config.toml
d_expert = 128
d_shared_expert = 0
normalize_top_k = true
qk_norm = false
init_std_up = 0.0335
init_std_down = 0.00395
beta1 = 0.95
decay_fraction = 1.0
Below are experts of layer 5 (counted from 0) of a mixture-of-experts language model. Rows are named router (the router's row for the expert), up (a neuron's input weights, with its number) and show model dimensions 40-79. Each number is 200 + 40 x the weight over its row's rms, rounded and kept within 0 to 999.
After each expert's rows: a language model's description of what the expert responds to. This comes from a sample of Wikipedia text that the model never trained on.

# expert 31
router,175,198,214,219,293,232,191,303,254,157,221,211,155,189,209,202,182,194,171,193,161,153,247,128,152,197,150,225,173,157,198,215,219,291,236,208,222,193,269,271
up0,206,176,237,222,124,245,146,228,179,253,227,210,220,221,113,180,181,194,232,180,250,131,220,211,176,285,197,251,202,110,174,209,251,226,198,192,185,166,214,198
up1,198,214,176,229,264,295,134,159,152,198,193,279,227,144,249,206,186,265,125,210,133,238,243,159,257,181,190,187,262,235,199,284,138,221,225,214,153,264,214,184
up2,256,267,218,145,171,227,186,270,132,199,158,242,198,189,212,177,170,188,150,203,115,151,197,213,173,228,173,199,204,155,131,206,179,198,227,176,184,164,235,194
up3,199,151,197,247,313,200,180,187,225,186,169,253,137,189,164,163,223,203,248,139,190,219,157,225,200,195,132,194,230,209,175,204,214,148,249,190,223,222,222,286
Auxiliaries and clause links after a subject or comma, such as was, had, has, which, that, while, who, and "e" in Petroleum.

# expert 60
router,135,135,186,234,172,273,185,241,163,229,262,171,206,138,153,174,246,212,224,273,149,207,242,169,210,202,253,249,161,174,165,179,218,168,177,206,221,217,183,199
up0,196,201,196,217,206,185,195,165,139,205,194,174,186,169,140,212,239,177,199,178,150,196,237,249,246,198,153,214,205,203,176,206,234,203,152,213,209,257,204,166
up1,259,260,253,182,173,190,152,215,195,182,220,152,237,201,204,273,161,225,238,288,178,209,203,200,215,180,217,176,228,184,160,241,219,252,174,152,191,264,208,254
up2,233,213,191,222,210,245,184,214,290,174,165,244,241,218,161,163,272,215,213,203,172,171,197,270,198,170,222,203,220,291,232,184,174,224,184,157,220,242,218,209
up3,199,160,269,260,208,211,95,219,242,285,138,134,182,209,159,204,159,136,198,177,302,155,175,207,216,184,209,223,192,156,260,168,179,164,201,178,220,145,129,210
Pieces completing longer words, especially Latinate suffixes and stems such as ult, ip, ity and development, as in faculty, Leipzig, reality.

# expert 61
router,186,227,170,315,205,138,178,243,199,240,214,190,153,244,224,188,230,227,207,191,217,197,171,223,200,203,86,258,213,195,214,160,161,242,110,181,193,185,234,182
up0,216,320,243,248,180,146,188,178,166,163,163,212,190,255,251,208,279,192,191,198,228,258,280,157,232,245,209,244,153,165,248,187,184,232,197,191,213,181,250,208
up1,237,175,251,308,149,167,169,152,210,183,144,210,210,126,194,162,178,212,217,272,210,226,176,201,187,193,133,198,175,142,189,166,157,200,226,189,220,230,200,140
up2,213,262,165,165,218,191,160,233,212,259,193,253,173,219,134,242,187,222,154,181,138,218,239,140,237,176,105,235,226,213,192,246,186,193,129,228,301,182,157,156
up3,175,254,226,141,179,156,119,230,225,206,198,226,178,157,157,164,214,197,216,179,200,214,116,226,241,290,240,153,261,294,141,250,213,163,200,174,211,187,192,181
Predicate verbs and participles after was/is/to, such as located, made, used, served, became, consists, often in station descriptions.

# expert 24
router,211,200,202,159,194,215,210,218,294,236,249,218,172,219,200,163,194,236,140,219,206,200,145,191,328,255,226,160,170,220,159,137,194,210,206,234,177,161,197,236
up0,199,142,181,187,201,204,187,204,194,184,113,191,276,206,199,239,179,156,239,177,318,210,243,218,176,201,287,258,184,186,219,214,241,174,196,259,275,175,144,179
up1,253,166,136,231,253,167,217,207,192,286,227,167,261,183,167,172,111,209,185,162,211,136,148,138,219,163,218,163,239,151,197,246,195,239,155,242,215,270,257,201
up2,206,156,163,217,217,174,312,179,186,221,180,224,205,187,167,233,113,139,222,176,263,163,97,189,281,187,151,183,162,174,248,246,268,209,135,201,264,220,227,213
up3,145,196,156,182,143,183,188,166,226,213,141,207,240,239,145,163,210,131,285,214,155,144,309,198,216,145,191,198,244,235,193,171,216,237,225,185,186,202,216,152
Commas, and, or, but, & and while that join list items or clauses, as in "Central American and Caribbean".

# expert 16
router,204,244,163,201,171,197,179,196,208,189,193,207,251,229,191,203,231,181,226,244,131,233,215,227,226,247,180,262,195,154,198,318,154,179,195,188,251,187,239,133
up0,222,169,303,157,161,196,134,253,181,221,228,156,161,221,191,251,172,172,192,221,131,278,230,234,203,180,186,178,187,208,218,167,174,245,302,161,261,217,141,189
up1,225,291,254,242,184,193,182,158,220,241,245,153,204,181,103,176,139,202,258,201,168,219,204,176,239,177,186,256,184,161,157,122,139,209,200,169,200,162,270,205
up2,241,162,115,206,140,195,192,187,186,174,211,165,211,165,270,152,178,189,209,170,262,211,257,235,235,246,193,240,208,152,156,229,186,98,256,224,214,163,155,146
up3,176,197,263,129,277,250,159,248,194,209,211,214,127,138,189,197,182,165,219,126,159,264,236,279,232,123,229,239,232,201,172,135,240,213,192,201,218,173,233,173
Verb roots and word starts after "the", "to" or "a", usually followed by -ing, -ation or -ed, e.g. rel-eg-ation, dis-band-ed, sign, due, led.

# expert 33
router,224,220,215,215,185,248,226,210,278,157,178,193,234,229,191,216,205,222,142,181,212,201,176,150,250,191,114,236,277,224,220,243,266,252,207,234,181,222,99,263
up0,218,229,214,198,200,169,219,128,187,201,188,186,207,202,215,208,155,228,168,190,259,196,207,214,194,221,230,281,250,219,163,219,200,132,166,230,233,252,190,267
up1,237,157,236,155,253,207,187,189,134,175,206,234,187,177,255,233,197,178,214,232,177,191,198,200,252,233,241,190,195,270,169,199,219,209,251,193,213,265,244,215
up2,180,238,185,223,208,150,140,221,150,140,196,260,203,247,97,169,244,301,141,242,134,181,240,234,193,270,204,187,189,294,164,256,157,215,206,242,250,151,169,223
up3,190,248,142,210,221,227,266,163,179,205,248,221,200,241,170,167,238,240,171,269,227,186,161,145,159,180,221,230,161,198,172,169,256,161,238,234,166,277,213,187
Hyphens in compounds and ranges, list-item dashes at line starts, opening quotation marks, slashes, as in Hall-of-Fame, 51-54kg, "Lazy.

# expert 30
router,222,232,77,166,219,175,233,195,220,219,163,275,209,206,226,219,242,173,201,133,183,214,177,200,213,198,195,252,160,203,169,223,258,211,202,176,226,230,134,185
up16,168,159,119,230,196,265,219,134,202,230,125,223,200,190,221,181,42,197,169,186,155,255,156,209,274,170,153,139,189,259,233,154,200,247,153,223,239,174,170,176
up17,273,214,223,208,171,239,200,212,153,195,205,230,213,179,211,217,184,187,113,195,211,205,348,241,164,177,156,247,197,203,138,209,267,195,237,198,182,218,190,172
up18,178,119,134,194,152,226,309,200,239,234,174,164,196,225,272,217,181,251,193,168,158,205,145,170,224,232,191,176,135,172,157,226,205,211,234,158,158,213,175,195
up19,193,172,276,182,269,280,178,221,159,238,199,211,214,258,223,142,167,188,219,230,183,240,182,207,219,175,167,282,151,293,191,149,218,249,131,147,225,233,137,223
The, his, her, their, its and possessive 's before nouns, often in sports biographies, as in "made her WTA debut".

# expert 18
router,212,292,182,171,172,202,203,200,188,168,147,258,167,253,212,191,239,200,190,248,223,172,228,243,200,168,215,215,245,181,216,187,238,199,170,186,188,177,182,153
up0,188,195,197,180,269,241,199,207,179,161,169,216,207,151,194,146,224,187,174,137,180,257,269,159,191,242,224,227,197,218,93,163,162,159,210,103,145,210,204,207
up1,174,203,221,212,203,179,258,143,263,122,226,199,208,225,278,205,195,128,220,175,199,235,167,141,251,216,147,222,207,201,195,166,230,194,266,198,210,202,224,202
up2,214,116,232,222,146,258,217,170,189,200,208,198,154,209,183,208,185,273,225,287,242,196,211,289,250,133,228,194,181,217,166,217,238,183,194,156,273,136,163,266
up3,260,190,249,291,142,159,271,208,207,254,181,178,211,198,270,181,201,224,188,294,145,229,206,222,176,291,255,168,180,222,211,213,142,209,186,178,218,270,227,247
Pipe separators between table cells, especially after names, scores and numbers in sports results, tennis finals and election tables.

# expert 26
router,102,244,217,204,179,274,177,138,168,254,155,255,189,161,148,158,250,185,144,196,220,178,189,213,242,226,232,280,158,199,174,242,140,219,208,228,282,234,186,212
up0,217,172,197,203,223,249,105,115,185,282,197,154,166,178,223,203,202,250,165,160,126,174,156,155,251,202,198,212,216,268,178,246,210,184,300,188,117,221,176,170
up1,196,192,167,185,252,166,231,217,179,241,231,219,220,215,225,243,183,256,145,217,159,191,200,161,180,203,168,215,185,222,218,175,188,186,196,133,240,309,213,161
up2,173,133,215,217,176,249,141,156,231,171,246,226,189,248,169,227,241,192,150,170,161,195,135,176,120,245,222,188,193,207,137,197,260,242,175,196,246,182,185,201
up3,176,240,159,188,211,209,233,190,267,159,118,165,223,221,193,221,219,167,179,154,185,198,139,228,167,278,148,263,291,140,167,207,163,234,181,230,224,274,225,281
Double line breaks and equals signs that open or extend wiki section headings like ==Early life== and ==See also==.

# expert 5
router,196,249,187,179,185,187,196,182,279,146,140,178,196,128,175,189,170,104,192,205,203,202,172,238,234,165,237,205,246,230,160,237,159,212,202,249,233,186,154,218
up0,195,211,247,167,194,143,247,184,201,182,165,227,204,193,208,227,184,185,153,159,215,298,293,263,254,166,147,189,248,212,235,194,140,210,186,194,162,208,153,213
up1,163,202,237,172,260,231,207,149,230,244,185,173,209,153,216,190,171,232,118,133,166,208,232,213,191,193,233,283,132,216,205,168,177,258,144,248,198,210,169,225
up2,237,229,119,187,189,213,226,193,260,162,248,216,186,147,212,227,243,294,256,233,127,223,121,199,139,203,179,205,176,243,245,227,227,229,174,220,162,213,151,232
up3,156,164,181,196,240,224,202,164,219,268,187,214,163,201,181,119,234,203,118,250,203,273,279,182,242,211,200,279,209,120,165,209,218,205,170,258,224,224,220,189
Pipe characters opening a table row or cell, especially election and stats tables after a line break, plus word-initial prefixes like Pre, ad, per.

# expert 19
router,174,160,290,164,224,233,193,199,205,201,229,163,290,219,164,217,243,223,206,276,230,158,228,223,198,197,249,184,196,266,269,156,254,199,151,139,218,168,192,181
up0,222,158,143,148,196,185,236,249,128,235,210,204,199,225,226,183,187,193,187,183,217,147,189,249,115,293,204,202,179,182,182,207,216,205,218,249,266,169,197,201
up1,211,131,262,180,231,225,108,164,245,214,224,242,248,153,268,183,175,222,199,224,275,121,239,139,191,227,243,205,220,238,249,262,325,250,172,218,242,205,149,241
up2,125,223,219,267,219,220,176,228,266,238,256,174,264,252,220,187,247,204,160,202,185,223,172,164,187,269,234,199,213,206,303,220,239,252,258,298,199,204,136,254
up3,150,268,135,167,175,217,224,207,197,234,215,147,221,149,189,190,245,209,143,222,143,157,140,153,190,277,194,172,195,187,190,162,270,150,184,173,97,209,271,182
Pipe separators after numeric table cells and thousands commas inside figures, as in 24,471 | or 377,246, in sports and election tables.

# expert 20
router,187,227,209,202,168,195,162,153,153,280,146,205,198,202,157,121,229,214,164,186,264,202,205,250,308,182,174,263,214,225,203,206,221,152,221,155,243,221,160,194
up0,245,260,121,117,227,176,205,201,196,151,225,187,215,194,232,185,238,158,216,194,242,212,171,272,200,196,184,218,137,257,120,173,253,245,206,174,219,215,180,213
up1,111,234,217,210,216,212,191,213,151,236,260,164,197,177,188,197,290,151,234,236,231,201,250,206,165,240,166,258,182,171,218,144,220,245,215,256,174,191,333,181
up2,179,224,220,159,226,265,163,226,162,242,180,158,229,217,212,246,219,209,215,185,163,239,117,161,199,183,207,245,275,211,304,246,169,183,186,212,186,209,221,215
up3,150,171,261,210,160,179,222,265,267,186,186,218,210,224,229,218,194,227,236,240,137,152,195,245,229,164,198,127,187,203,236,232,231,282,160,211,191,233,280,255
Line breaks and double spaces ending table rows and bullet items, especially in election result tables and infobox lists.

# expert 28
router,238,203,222,211,114,186,191,201,165,254,184,199,217,132,240,253,202,237,181,129,167,209,223,151,176,188,204,261,277,151,183,135,200,140,200,210,177,185,144,214
up0,193,222,167,221,117,235,340,177,154,196,130,223,235,139,209,206,208,179,177,185,208,216,160,161,206,208,161,261,171,178,223,136,188,195,175,225,148,168,118,207
up1,213,210,240,193,185,209,141,216,197,207,223,269,236,207,207,231,236,159,154,223,213,164,202,219,231,164,223,229,165,160,194,151,175,110,201,207,296,199,210,173
up2,205,197,167,221,232,215,123,166,199,202,134,187,192,216,277,95,268,197,169,212,272,175,188,159,238,232,204,242,163,246,255,258,204,172,211,192,184,167,159,234
up3,214,117,201,195,188,128,280,200,226,198,126,207,240,187,179,215,226,225,181,182,158,269,216,139,247,201,166,266,204,224,238,201,148,154,150,224,175,224,221,135
Final pieces of proper names and the words naming places or bodies, e.g. -shire, -borough, -ter, Street, University, County, Hospital, Creek.

# expert 46
router,203,196,162,270,212,209,197,215,221,222,205,275,277,250,218,277,221,148,210,199,203,184,162,184,188,251,150,185,250,260,185,180,181,231,242,233,288,266,217,270
up0,209,217,182,222,145,192,252,199,115,235,124,232,182,229,162,184,168,218,190,130,201,174,221,120,173,183,165,213,207,269,210,159,184,176,239,183,185,178,211,147
up1,172,202,255,169,221,252,267,247,239,258,267,226,233,220,125,236,198,250,163,176,160,221,224,231,185,177,184,216,242,255,268,239,200,223,188,229,177,161,174,189
up2,197,222,149,241,175,261,231,178,175,152,188,131,176,173,219,215,161,167,173,204,221,251,160,138,237,186,175,138,158,150,246,271,188,169,238,145,162,191,236,196
up3,192,241,203,238,149,251,224,202,242,150,180,253,242,169,147,138,227,199,196,152,216,166,148,194,229,132,285,252,245,177,172,189,150,166,220,192,268,228,266,178
Determiners opening a noun phrase, mostly "the", also its, their, these, such, local, after prepositions or at sentence starts.

# expert 53
router,248,253,217,283,210,161,142,140,175,201,225,223,239,222,182,155,145,240,190,143,148,180,201,244,199,232,216,153,172,163,175,315,108,261,180,198,152,166,228,148
up0,188,247,161,212,221,230,196,216,205,201,193,135,238,181,173,208,213,156,206,198,205,190,152,224,159,213,154,218,213,136,186,199,161,152,304,186,260,193,243,219
up1,249,221,186,201,225,178,199,195,200,235,194,224,226,195,221,184,234,199,252,226,139,218,278,181,224,186,236,232,163,226,208,197,188,304,161,262,206,181,184,144
up2,235,189,202,180,150,187,105,189,169,196,251,252,165,147,261,135,193,220,281,214,160,191,227,161,172,221,237,199,153,129,132,86,171,231,184,183,175,170,119,190
up3,109,226,130,177,169,150,157,208,156,287,209,251,267,172,184,155,170,206,148,220,192,160,245,219,236,188,258,261,261,125,200,187,194,275,197,207,271,235,179,231
Negation and auxiliary or action verbs like not, would, could, did, took, plus inner syllables of long Latinate words (appellate, substantial).

# expert 58
router,229,208,206,232,192,176,217,252,220,174,167,273,207,160,281,176,189,218,180,244,256,141,212,235,182,161,264,182,160,144,208,136,198,194,187,122,180,174,182,194
up0,178,234,206,264,221,179,233,198,222,183,246,176,210,205,163,201,170,210,150,182,229,192,185,162,171,197,247,254,205,202,135,199,165,226,159,251,139,188,163,237
up1,146,233,175,155,215,168,243,209,149,220,185,210,194,206,217,189,205,156,80,129,171,187,240,179,184,124,268,216,214,275,185,161,251,191,158,150,239,201,166,194
up2,173,190,231,189,180,190,186,269,277,156,254,217,241,165,154,231,213,191,252,280,162,213,269,177,150,237,213,208,258,186,151,156,223,238,152,213,181,186,203,201
up3,201,232,218,253,252,179,181,228,137,209,212,176,287,240,220,243,171,240,155,229,170,212,192,187,157,269,167,150,230,198,173,155,269,95,175,195,152,222,250,128
Standalone whole numbers in table cells, ranked lists and election results, usually after a pipe or colon, e.g. 52, 28., 61.93.

# expert 63
router,147,150,179,180,160,281,210,218,189,188,177,201,298,222,148,217,174,272,138,253,177,266,285,164,156,162,179,201,146,163,170,172,202,175,155,209,241,192,137,196
up0,233,167,257,252,237,183,181,194,274,216,214,209,193,187,126,218,200,153,157,237,200,179,234,221,204,222,220,190,248,185,229,228,182,184,212,207,243,261,206,225
up1,179,238,210,207,201,176,254,188,151,218,243,215,174,183,135,168,176,267,252,266,199,260,275,188,231,228,203,143,194,217,223,246,186,185,159,165,233,188,208,278
up2,149,158,256,257,209,189,291,200,210,184,202,175,161,261,160,211,211,138,225,134,214,218,203,194,178,230,249,217,273,192,211,168,186,243,276,215,217,222,244,259
up3,168,161,234,216,226,242,165,147,162,235,122,233,216,183,212,186,213,264,230,210,180,155,181,256,194,200,169,194,252,179,264,229,221,203,157,226,254,190,228,203
Uppercase letters in abbreviations and codes such as country codes (ESP, PAR, FIN), positions MF/DF, compass N, and non-Latin byte pieces.

# expert 2
router,194,179,218,306,173,195,177,222,235,280,223,185,197,193,162,188,158,210,249,170,145,256,169,145,179,228,212,158,132,229,151,185,177,149,187,204,201,236,260,207
up0,156,259,142,198,169,204,175,144,230,223,181,229,147,230,170,162,156,233,194,156,216,266,199,212,195,206,217,190,156,133,206,194,122,233,305,215,170,229,193,165
up1,250,240,134,196,238,194,154,168,214,229,218,161,124,211,175,171,150,162,171,250,218,224,234,241,104,157,131,173,162,216,167,219,102,194,234,173,218,289,204,183
up2,154,172,161,316,176,149,290,219,152,279,215,110,197,161,205,210,184,216,205,181,151,167,214,173,196,205,199,199,234,231,180,188,152,167,141,187,100,184,166,172
up3,218,229,176,294,148,230,161,147,222,166,156,223,180,146,166,143,219,204,177,249,238,192,193,145,183,226,191,187,233,169,195,145,212,250,228,219,208,239,196,210
Singular common nouns after determiners or possessives, often abstract or general, such as power, war, evidence, development, law.

# expert 43
router,174,244,172,184,286,227,216,155,219,194,146,274,239,219,165,248,268,192,159,237,229,250,251,191,147,135,260,160,177,272,239,242,275,216,216,199,133,188,187,187
up0,180,176,118,146,170,265,127,258,172,235,231,224,165,219,208,223,171,261,222,180,190,239,104,197,244,213,181,195,241,164,215,194,251,237,166,186,203,209,270,132
up1,179,269,151,171,162,193,272,197,253,243,244,179,237,235,288,234,216,237,135,177,184,202,248,185,185,269,200,186,170,228,219,244,176,168,198,203,185,187,182,200
up2,198,157,234,228,263,243,190,174,247,262,192,157,215,169,229,161,214,244,196,243,231,197,213,176,206,185,215,186,181,272,248,235,214,136,190,153,196,208,195,222
up3,196,186,258,216,208,158,180,261,147,182,263,213,250,242,205,179,191,200,142,171,277,160,212,149,174,210,232,172,204,173,235,182,188,269,188,276,205,185,266,195
Standalone capital letters and abbreviations after separators, such as S. R. in names, S.p.A., WBC, T.21, and www.

# expert 7
router,199,164,216,345,155,166,199,242,231,200,196,207,283,220,189,236,183,259,234,217,181,179,214,218,136,239,184,177,134,222,225,207,190,189,138,131,204,272,167,164
up0,245,242,261,178,225,242,285,154,179,163,173,182,205,206,227,231,232,200,215,243,227,194,244,199,246,214,224,167,246,210,200,158,134,172,171,224,242,182,280,269
up1,186,218,253,213,197,145,124,185,263,163,211,150,237,158,177,208,189,265,167,232,206,161,215,186,220,226,227,152,188,208,212,245,200,194,222,185,104,155,264,294
up2,198,280,162,215,170,165,185,223,157,223,158,174,251,200,129,230,211,226,94,187,177,219,242,150,230,199,206,166,222,223,129,166,203,198,250,225,142,227,276,212
up3,257,224,231,227,141,215,191,91,206,208,198,196,165,122,171,150,180,188,194,163,182,241,257,246,164,264,125,152,203,209,163,213,192,200,254,158,160,148,247,215
Digit pieces within numbers in coordinates, tables, prize money and measurements, such as 000, 500, 53 in 51°12′3″N.

# expert 10
router,217,176,213,224,191,227,156,226,217,192,214,217,152,137,127,186,218,172,268,181,137,241,204,213,191,236,130,196,262,150,159,197,147,181,232,254,190,152,316,178
up0,196,159,244,266,140,143,163,204,193,195,161,297,205,209,119,136,140,179,251,199,237,159,139,168,205,235,249,313,275,236,122,228,204,242,198,301,241,244,172,228
up1,165,181,256,148,208,265,204,184,248,167,208,226,239,261,269,246,153,207,236,242,227,281,184,218,215,198,266,223,235,201,191,247,208,185,250,164,215,197,208,211
up2,202,215,121,185,179,179,258,206,207,235,168,180,198,204,197,229,266,252,212,246,216,205,153,168,190,204,248,174,210,225,186,202,202,172,161,148,180,188,191,223
up3,194,187,213,250,164,182,123,184,245,246,182,158,145,244,163,182,205,152,199,228,207,191,158,171,247,212,115,306,157,179,246,216,109,196,176,262,108,123,202,216
Middle stems of Latinate verbs and nouns before suffixes like -ed, -ing, -ion, e.g. acc-omm-odation, coll-ap-se, ab-olis-hed, market, project.

# expert 25
router,248,226,228,114,220,247,209,224,220,213,85,216,195,195,182,185,198,235,197,252,174,267,188,207,205,187,202,194,156,196,109,208,229,220,183,145,183,222,209,258
up0,256,260,275,209,188,245,199,183,265,244,191,185,184,270,233,134,198,216,164,188,136,196,161,229,254,174,106,186,234,189,217,210,262,206,208,218,183,184,240,194
up1,81,281,197,167,186,189,186,207,221,194,228,224,258,215,230,222,173,215,244,201,200,151,151,207,251,214,216,186,183,205,206,156,149,221,166,202,245,252,200,159
up2,158,205,169,186,251,185,299,167,135,206,149,205,305,197,204,186,200,221,204,135,196,200,145,207,193,209,224,214,100,285,160,188,296,216,207,187,195,183,243,236
up3,180,209,142,199,188,223,253,205,186,229,137,236,240,198,195,232,220,167,123,233,269,264,269,234,177,175,202,188,246,208,247,216,150,193,222,171,231,205,225,272
Initial capital letters or pieces starting a word after a bracket or quote, unit words km, mm, and ordinals like 18th century.

# expert 48
router,241,237,196,215,140,92,189,173,171,157,264,181,236,264,236,212,146,262,230,119,215,152,199,217,185,213,197,178,178,263,265,184,228,146,225,226,205,178,236,228
up0,250,188,158,243,168,180,146,136,142,228,183,199,179,191,259,231,192,122,287,149,180,195,202,97,300,215,152,225,246,244,208,236,143,170,214,205,195,237,194,226
up1,240,167,191,180,216,208,139,243,199,242,210,284,131,194,154,248,153,232,291,275,153,221,188,167,245,275,216,215,204,231,198,253,202,199,210,232,213,161,94,236
up2,158,282,212,210,268,187,222,183,205,258,207,151,256,256,264,189,241,137,222,150,225,221,263,241,226,224,157,191,139,181,313,251,254,209,157,245,202,160,120,212
up3,267,206,212,204,126,148,176,248,193,221,206,224,131,212,222,130,170,227,168,164,195,264,232,234,210,176,112,246,175,255,228,242,228,258,151,246,243,210,195,216
Syllable pieces inside Arabic, Japanese, South Asian and Slavic personal or place names, such as Ta-ha, Yu-suf, Yoko-hama.

# expert 6
router,147,116,258,184,220,246,228,157,242,170,203,188,151,160,229,207,205,137,126,233,238,205,226,242,290,204,216,175,256,272,259,176,171,238,199,204,181,218,173,250
up0,158,200,182,220,205,234,194,117,162,249,221,209,182,158,226,163,159,192,191,204,167,253,157,184,164,157,177,173,213,216,278,160,208,108,195,118,243,201,200,222
up1,256,180,236,161,206,245,113,215,181,198,155,207,124,184,171,221,214,183,204,220,200,119,109,202,194,274,201,101,206,182,217,208,195,227,129,148,128,197,238,166
up2,138,175,155,155,205,211,149,160,140,254,203,190,243,211,205,168,241,183,113,224,210,252,171,121,154,226,234,137,235,198,330,160,221,262,241,197,208,153,146,186
up3,201,269,170,162,199,168,131,111,207,218,149,194,145,261,228,291,240,219,291,210,204,150,244,182,179,219,214,214,163,144,263,220,224,239,203,236,219,222,243,185
Colons, semicolons, hyphens, pipes and spaces that separate fields in credit lists, bullet items and table rows, such as "Written by:".

# expert 59
router,211,221,231,157,200,126,243,213,183,228,178,194,218,232,184,178,238,263,275,195,111,182,187,222,288,187,203,211,119,164,156,138,212,251,209,270,145,203,284,313
up0,168,243,242,185,241,242,212,185,260,167,203,230,161,168,183,189,203,255,257,221,249,216,199,242,227,235,226,199,241,140,274,185,207,162,193,186,188,189,239,301
up1,138,173,217,215,241,193,181,206,121,234,204,287,252,173,167,254,168,201,174,190,127,200,165,199,255,190,120,212,247,149,197,214,141,208,212,161,192,189,248,231
up2,180,229,148,211,180,247,146,163,181,225,241,235,234,190,107,257,187,159,251,250,220,171,239,194,249,207,163,198,158,204,159,207,140,215,188,217,215,152,241,261
up3,211,197,234,106,154,136,165,230,306,214,237,173,178,239,220,149,123,219,262,158,260,231,220,223,156,180,203,276,187,154,140,224,234,216,176,171,207,160,221,311
Short syllable pieces inside proper names and foreign words, such as da in Verdasco, de in Middelberg, be in Caribbean.

# expert 37
router,185,151,203,212,172,217,234,209,200,216,206,242,203,122,186,191,241,219,184,182,254,189,258,181,174,172,222,239,118,193,257,185,154,204,204,204,163,210,208,224
up0,230,197,123,227,200,213,229,175,224,193,254,156,137,196,238,199,192,185,189,193,277,184,200,194,253,127,252,225,200,299,233,193,163,182,164,284,188,240,231,168
up1,196,206,140,224,206,177,193,143,238,269,153,233,209,211,197,225,214,183,189,209,210,164,182,218,211,284,198,193,213,272,198,183,147,206,171,242,210,174,252,163
up2,123,177,219,228,200,241,153,236,154,271,200,167,210,140,187,241,145,186,140,131,235,176,212,163,161,203,182,239,218,256,164,143,216,119,219,265,155,214,129,170
up3,179,218,151,221,197,181,197,115,206,199,219,251,88,163,209,129,207,251,157,191,210,217,183,188,205,250,211,199,212,128,194,227,242,194,208,220,145,215,171,174
Equals signs closing wiki section headings like ==Awards and honors==, plus noun suffixes such as -ology, -ation, -idae, -ism.

# expert 55
router,206,143,204,259,191,184,215,193,147,107,196,200,170,149,259,167,239,201,242,198,335,187,203,161,188,222,237,190,196,222,231,255,232,225,236,70,262,191,243,131
up0,229,195,259,235,115,251,198,187,230,241,274,154,205,213,194,246,163,64,198,231,165,166,202,159,205,241,300,229,226,195,231,225,112,223,250,197,166,222,263,209
up1,162,111,261,171,224,285,148,119,196,183,221,195,245,194,208,176,217,163,215,168,172,124,201,174,238,221,210,153,199,226,209,164,228,187,148,186,170,186,224,266
up2,172,136,193,168,114,165,153,263,124,128,128,211,204,215,223,233,172,143,283,255,232,205,189,165,196,305,189,225,163,187,227,229,139,203,160,246,258,153,164,212
up3,189,152,177,216,242,139,273,190,228,191,155,165,150,240,223,242,193,175,133,203,296,198,269,220,175,201,189,224,183,143,223,243,232,204,257,142,193,269,115,163
Hyphens and pipes in markdown table divider rows |---|---|, especially under chart headers, plus some short word fragments like ph-one.

# expert 45
router,213,238,200,150,236,212,228,146,168,218,192,177,196,200,216,152,190,208,193,212,253,157,173,223,157,233,258,187,216,169,201,158,279,199,169,208,212,187,248,211
up16,214,143,236,148,203,223,182,217,219,232,192,228,213,133,164,166,200,206,158,204,172,218,144,271,174,242,231,150,270,211,257,226,235,179,186,158,216,249,232,238
up17,188,141,243,241,180,197,185,163,215,206,251,206,248,184,196,235,137,180,190,218,118,233,152,214,227,300,194,184,201,209,317,182,107,142,173,245,143,192,271,235
up18,115,259,245,185,246,319,255,191,191,199,164,231,195,233,190,184,117,126,202,249,201,189,254,154,118,244,219,167,170,228,213,218,179,221,244,167,197,197,154,161
up19,203,235,209,199,190,210,215,138,222,205,156,253,182,227,290,173,191,267,132,233,213,173,279,196,75,157,186,170,238,216,263,254,188,258,209,175,190,193,214,212
Final or inner pieces of Slavic, Spanish, Japanese and other non-English names, such as -ić, -kov, -ko, Mart-ín, Mir-os-lava.

# expert 21
router,191,188,183,175,143,195,193,227,246,190,203,205,153,175,189,151,182,192,237,186,154,266,195,255,191,188,266,209,227,159,216,188,170,149,198,192,155,160,225,177
up0,173,180,228,234,200,192,122,221,159,236,171,226,219,177,179,162,189,233,175,235,207,241,272,264,145,274,230,180,161,175,168,189,179,159,219,254,127,245,288,209
up1,193,273,225,118,220,181,241,195,165,180,265,189,133,263,189,126,208,196,190,196,171,178,296,143,141,256,241,193,125,175,213,192,101,197,197,189,240,227,249,183
up2,209,108,231,147,170,173,208,166,178,252,218,193,229,145,197,92,210,237,183,204,184,169,182,273,178,228,239,196,186,162,215,177,149,247,178,194,138,192,164,202
up3,174,200,226,297,200,126,64,173,235,303,184,216,215,293,205,225,162,186,189,205,192,219,249,174,163,189,156,132,280,201,154,147,227,244,155,245,212,151,228,206
Middle or start pieces of longer words like Ad-min-istrative, dest-ined, plus words such as out, end, head, back, under.

# expert 36
router,232,253,184,223,181,134,206,302,240,219,196,266,170,267,177,212,258,212,216,316,208,194,177,247,185,108,217,222,192,250,112,177,259,227,235,134,166,234,297,151
up16,149,164,242,158,215,204,186,180,176,285,207,224,262,171,159,195,241,265,121,271,217,182,171,213,186,188,126,176,209,199,201,199,257,189,216,180,108,226,196,187
up17,217,157,200,251,224,153,152,188,225,234,196,115,137,180,140,199,177,130,181,178,202,249,255,260,242,189,153,187,288,236,195,212,180,182,196,182,237,231,247,174
up18,159,173,200,166,230,196,129,243,240,191,242,211,221,244,205,153,208,119,181,195,200,162,196,168,254,158,208,257,248,272,221,195,236,188,248,154,188,252,235,206
up19,255,218,169,209,157,172,132,175,231,231,291,195,207,220,265,205,202,250,253,200,187,172,167,211,284,215,209,190,185,209,224,163,200,175,268,230,160,202,236,252
Articles and quantifiers opening a noun phrase, such as a, an, this, some, another and several, as in "had a steel hull".